Weights of a small mixture-of-experts language model, trained from scratch on English Wikipedia: 256 experts in each of 9 layers, 8 picks a token.
Below are experts of layer 2 (counted from 0) of a mixture-of-experts language model. Rows are named gate (a neuron's input weights, with its number), up (a neuron's input weights, with its number) and show model dimensions 0-95. Each number is 128 + 24 x the weight over its row's rms, rounded and kept within 0 to 255. Numbers have three digits each.
Before each expert's rows: a language model's description of what the expert responds to. This comes from a sample of Wikipedia text that the model never trained on.

# expert 22
It responds to: Place and institution names. Commas after names and clauses, and name words like United, University, City, Town, York, California in biographies, citations and tables.
gate2:125150109101075102130089159113142152118120119102112108080105121153069186122117141121134107139119100104142118124138107125083125119121141063110094114128180118147105109137138132147124154114114165144091111133102161138105107101139114123120158142126164115111093085144119117147124163082136141144
up2:131133118110099137127124147139158135134147126103128134096114128143079167131118109129091124152111104126132112104151154111069151048122151106105115165138151144146136142103151162126134147135138130167131132125122135117102170164127129095111146125143120137099075097173135109147134162151167083174
gate3:104101172166141143110118116163132124130120116117115137138134119133120101139134108142128123119103098108174124168128127128089154058101143101115095151173139104105143135111165138077144126115088151095090155153096106105128156141094107130116144149120115103151116165140156100135135072169146128134
up3:127147169135133148084098144144134117159149119140104174156139132150086128118124122101132122170124120112148137166121142129147156115122129108116143152129122158128143139168115109090148098152100113084107170151126110116113199130096075079151142159124124119124102146136153139115150092163175133151

# expert 35
It responds to: Bytes, te-mp pieces. Non-Latin byte pieces and katakana, the piece mp in te-mp-le and te-mp-erature, and odd short pieces after quotes.
gate0:078120153118141090180129133191119114101131107139173179131127107155143142100121120091126115144138133099153091119143161104072105121132118101177139129140149105155159116106149151148118095163131136131137115136136123134142125138145109127076169145132100093122107141108116129089128131119137090169
up0:120129119114176086140151118173169146112103127167139155152138112142098122149130103106173149146147140142172122141129128096106139134158118131143105113095149121121121104172132180115121114131121173155136099134109105188104107154154111113078158151163158136144102167132138145140116157101130112145
gate1:149056148099108130125133164163123125122123103117078122132134131114156090132111105118128089096100173140130099079142144145156087153129112120137140155119106133098131159110158134109146143112157158131115152138147147131204128114103174134126138143111135121140117153116114174125152158161137094118
up1:125117136114155145075110133189104112143141089109101146126097121094152108142092143115138073147129153148114086124122150102128091161106122108124162157126137110105121149114167128118099145123135188152112159104130118098127129127160134167124159107142114141183094103124110117130095124158098131103

# expert 48
It responds to: Letters after initial consonant. Vowel or short pieces right after a word-initial consonant, like F-ea-therweight, Sp-ea-ker, F-o-x, P-ra-irie.
gate0:138171117134108118144165116105112105130163083156118133148164166128171087117157116122146135081132154099124145101107130129173092168105117127129165117137141129141124118093093112079153112142119115131146146152142116134144133152113069105111126069126143132123139095166115151139137114117124130071
up0:119103108123152137157105098086126131099194127129135176129118156113133154142131153159148171083104086089107133151128128145150124134170128162114141117116105146179094109155143136101081128169119095116108132125111113107098158115148091145105115137130130148119096094132121112133113128158150083128
gate1:133111115169108115119125128110122184103133110118085118105128105163152109174119148082134102112102123108124115092140114098094183063105107103146168158124144137119186173147114121127116127116096148128133134097120123131135113108094171121152115130106142147120150135107168133132119176128146135119
up1:121149093115133120125103129148139124125138123134131181135103115109101118154085154174098135128129128172133112154080179149131083159122113130125098134138085108123142124172180182138135134126125098080128131169110134093105163131144130149100128136139086090131122157102118098129105135099127156116

# expert 15
It responds to: Name-initial letter continuations. Second piece of names and words after a capital S or other initial letter, such as S-han-kar, S-tra-tford, S-un, C-al-ligaris.
gate2:124123087144131160118158123103119097047129119147135114116125108138119146099100112113172151115120109135156066122092112168155117155136104142126145130135089117134180119143123086146136114094157139171103110094091117151133145141149101087124116136168100119110154114117110162138124142119140097131
up2:131109124134120143123124083126125181158128154144077143150171145102137114138171092090119086131177148139134158131110158090101129133137143117080134172127116159150095134180158135135156111107163117117135098095158122104123122145143107129153124133066118147137132101137147140173143122124133130143
gate3:123148130131110131093075159120134126137131116139105120116095141104112133107078131120148121119126131151126100138099107067135114170135146122121150120148154132089132134121141095149117163151081142135132142150130158145132136128082152138101098143149186125206096142134084162129078135145154139125
up3:135129116121122082101101145155126113099152094119128121119118187151110094153079164132142119141171095142096127142120115092144122119134127084134153092148166157170121151117166128161121132112130118090156113150176143157142140108117192138162127136159153149145118139113124164155099139147142125126

# expert 33
It responds to: Decade and year endings. Plural s after decades like 1990s and year-range pieces –19, –20, plus closing periods and parentheses after years.
gate2:106106145127139156115093116137133114137112107153141099098167103125126135134108125115137089110117164114130142128152176132088139129149141119086162142185125113107134124135176088101109138124139076134165155109133138116139076082165170113125137135197145116121122159103133162129126121135124088130
up2:126164097116104155116148114140131114119147117095140155129118179098152147104168113111138130118131108137141142092119111146129098131070124168173122116068122191148131129132108157163120106113157158115121155155127117105105137125109165081143124153093111138170134110134126090127097098115097113153
gate3:122111131097106132160104122158152145124089152145111147128126133180101145116128117089114078141101097117123112124133124148105100153155143107101119163218102117141138119126129139118132136146180128135136120146086188095165152115152117135089106129164144108135124140167147117141129147132142096150
up3:137088114099100110169108114123119144143123132116106159112122126186128141141141092094122093131100126091138128148117108106122105133103148094083125105203110118111113106089144134115141177126146152146148145152114150094147171119133120100076096110119106114128140125163143130123110153084105129094

# expert 5
It responds to: Mixed fragments, commas. Mixed tokens including Korean byte pieces, word-final pieces like fore-ign and ne-ver, commas after years, and quote marks.
gate0:145097133116127159102122176110112122141137114156148120110140097134135121125139151074159115084125138108134083142114110154118090120148119148153131144105153152088126133156146099201115122096104145134093094114097150132148166090090137129151108142130177131128078111107141146107104153112135144162
up0:087121157160154136115113116101086111114095122123147135109111118116135118104143141115192087090102146135090120111107110156117080153128131124143114148128144116095137110140124127170088141126133150130137096088082182117111181100135125129141144154118166094102108117118174136163090145134135121138
gate1:151113133159085137112106127115132123075151096154082152092133097160100139086141162084129120111152144122121143175104111165099139137106163085121109117139127129144118121155117099105121098169096103115119099072108111122125161104139116132159134146129141108138157171146136143143093106132158113102
up1:138164098127145123152136166137083128155158134117123123119117165116134116171152136111139132129067087150125152112132086093169151140148091182174161121138112094129125145093135109126118168139128155109149165162174139107138090107108128122090142079128148159147134118121123135100138142127142139131

# expert 7
It responds to: Mixed word pieces. Mid-word and capitalized name pieces, especially after O or Ro, such as Rome, Fourth, kilometers, New, British.
gate0:125114093108139102103131148155123146154182103120066155122117085131140142123135108132108114091084140122081078094150169136122125138123121104152118142121144130155093187077120135129132164119124138122147158115138177125158151106134146140092109134131129158128110162108095140137125169108146142121
up0:123118100159118184152142160097093124099145125154131126126090092138134150182106174120168141152132154148128119160116133148109173138114114104134187127155173138113119106129114131090156143119102104116145107147149164125108134145115156127166135098118137107081179099144109142115132157154122125122
gate1:128116109114127089102130147117156128128145123110134120114183118149115153099133127126153137170142120139101139140137104092119090153145158134128140088129108163103143121090134142165133163150111077118153143109144178144150115069160143129106092135173142153146116148092134142127061098114108096137
up1:110144132157129126147153105120140121106127128147149065111121124138154159119156123139102143121149105130083152097149178134102132156090081114153101147081119101166185138138117127101130177093138122131132115129118112139131121147114070110109127148105104165149140143194119143094114118124129153133

# expert 25
It responds to: Mid-word syllables. Inner syllables of longer words and names, such as emphasizing, Orthodox, yards, Posse, with some katakana pieces.
gate0:145146145089140127141163106113134138124129137113127159145149166131136150121107169110135088136152166107143137115181144107155153137160152125109150138126102114150151108086115107164153099106136147102163155117106162136099115104133130163115050109113160131154110134131122126191145096144114109096
up0:112091127094134140109160149109151158120182160119126112110141103170129158115151130134127148156142113104136122109137127109136121136105178131149143093091111141122129137158127125174055094118155139079150142112143085121122137124151123129117135131108091149121075112150166122133124080143086162119
gate1:132112155148133150127087142136105156164146124122114181139133065121115129089125153130103121187116160130094100105108120197148119123094120139153128108129136133152143150119122160126126109171129125112120135138144146124097148151118156111103162132118156126100196120113128150116118098109176161111
up1:139102119084140120126098144153184159127132112127105195148100157106124140154132117151089122122120157138078162101122092156102100124144122158118066103120143157114109096106108163105095113128136120131141131120122174149132138135142146120127127131123133163138090145154088159144126101126094114088

# expert 40
It responds to: Mid-word pieces, quotation marks. Middle pieces of words after prefixes like con, pro, me (con-ne-ctions, me-et-s), plus CJK and low quotation marks and dashes.
gate0:130119130099165105138134156170137114131160137154124131143122114140170181105139096162130076117152187087141130086108113149119181137122149100142130095141128092120112110099107135104133156151091152154157133151128122126181092106127125101130129125118119152156123165127130105147131090099128121088
up0:146132135153158084115094130137094145152151141109136130139116150095106078124127124136133116098115129108112108120162147098114138195177090137121186124142148124131129132098122118144136126155152180106097156143145148150125151096102111126169101095154176151132146130115098155158099149113132091140
gate1:054093080147125101132120120154132120139165116149093122122154117123092127075130105126150132109126155148109175103151130165100174140117116169114109128142089115123191160127126136070099151137127084121136122111107123143153130147127153122137083147134111126124147109129143112124120148086136118128
up1:159164191133118125140139129112094128164132128094173129120114155158145144115148121102098096113161136116132121116125153096121103134111148077130105163102146172128097090147130117149166118106119167107116122109148154111085142130104090125163133069141153138161141127100100124143144133138103102093

# expert 62
It responds to: Word endings after s. Pieces following s or a syllable, often in place names and foreign words, such as Suss-ex, Tex-as, Hos-se-in, Kos-ov-o; also raw byte characters.
gate0:144138141121135148109126158117173122121124106132149123085156124166119109144106096086108120095106132123082133134131106144132120152109185127153085129110140119170126136166132073100091137141105104119167091126106120094158117159119115118117162116129129127149150093176113192120139129111127086137
up0:101118156124159124090125145139102130162111139165121110132123110125124145163118139145119083124114138097094108145125121107123129171138128112161104167146154103133093116104131123069115116139120146165110163149147110097171137108159067097103128135077132119121146123185086138135134129163140171138
gate1:087113111103101114159115081164095114124159130149146103138105108146097147144112144158130125145079151165190109126146133088153139172119128104125151091137122168134110129143120090110095105128134150135175153129143104133165142150139131135141162092125149123130114117098140123127151123154161184102
up1:111167129121096115148112129136154113132145137103183139142169125182147136146099119139070161088093135092164105125102108082157130162165143097172140138123139156141118120125124112111164126153160158141092132151135129122140110128119115137126144116170137107128171103127157157104154121135153154093

# expert 12
It responds to: Capital letters and symbols. Single capital letters inside acronyms and codes, table pipes, subscripts and math braces, as in LINEAR, SSN, CPU, XXX.
gate2:123142108122138112114150136097151093092109110104130108147136053130159132097098138120122111103123118138115114153145095115154100142143103169174148104145111136124084113138175096143157103141141138137110100165092136150098100135090084113085139132128080145091136155163141135142109135111129130154
up2:121108102111160149114151148125117117198146117130125106159092166110114120156110115110146131131150173158111124122087075111125097142163105149153107144109184149152118113120166139111105123068135163150148116129100141130116138095128125126118135147105108155114104157132166121142125098146087153094
gate3:137096110103125129167095103132102179150127151149111119130121113118124126124108134114138120116144165138167113187109063137132129102113196078131084087119098116136169099119135144136134117130120137169144131141109143150162124137131165093136149142148137117101182111137134158099113112139113113099
up3:140158139093125125168098127178111150137092088125135136138137084154148122109085133105156134128165126129126156163147108143130106125161130068138157116095133120122184172115113101105146143149116107143123141085126146146142142131118151129095120144174142140126184102100126157088131133126135088143

# expert 58
It responds to: Name and word continuations. Second syllables of names and words after pieces like ra, la, ta, e.g. Lorra-ine, tra-il-ed, Bra-d-ford, Zea-land.
gate0:079096147092090157132133131094121093148140135151135135123132164123119124146080117109092134098162182135190127143095098132157110118113173126126139095122174140121121122114146142137106135124144124114148074148160148099127139146115147120110146144181080141155117140140113135112156129076129140131
up0:159168144114160141110120174122186159161138112110088130096163123157192122135158125100126120126141120134103130157133094122091108126136114139102117151135144113163144163140119105117132123104100093113117137118128150167082169130093175136146121114115085108074111137156129121113105111105120130125
gate1:099127187139175102118095103121112154126172136151124138126142117143100148094150169140139160134112120119051088110146098105123114090107135137119153127155170130140133141123119119125102113128147137087163141176159116121142150127120160125131115094164174165138137144094142092133111139113102135129
up1:140110129133134162169124104116136107128113133128106121129147125119151109133106106096121097077121155116145127099143168179139097155153149163132087152102098129096139120122077120101105105116151122174087089127117114101178106113124116154128160131050104137135119120116129115104152134132159122160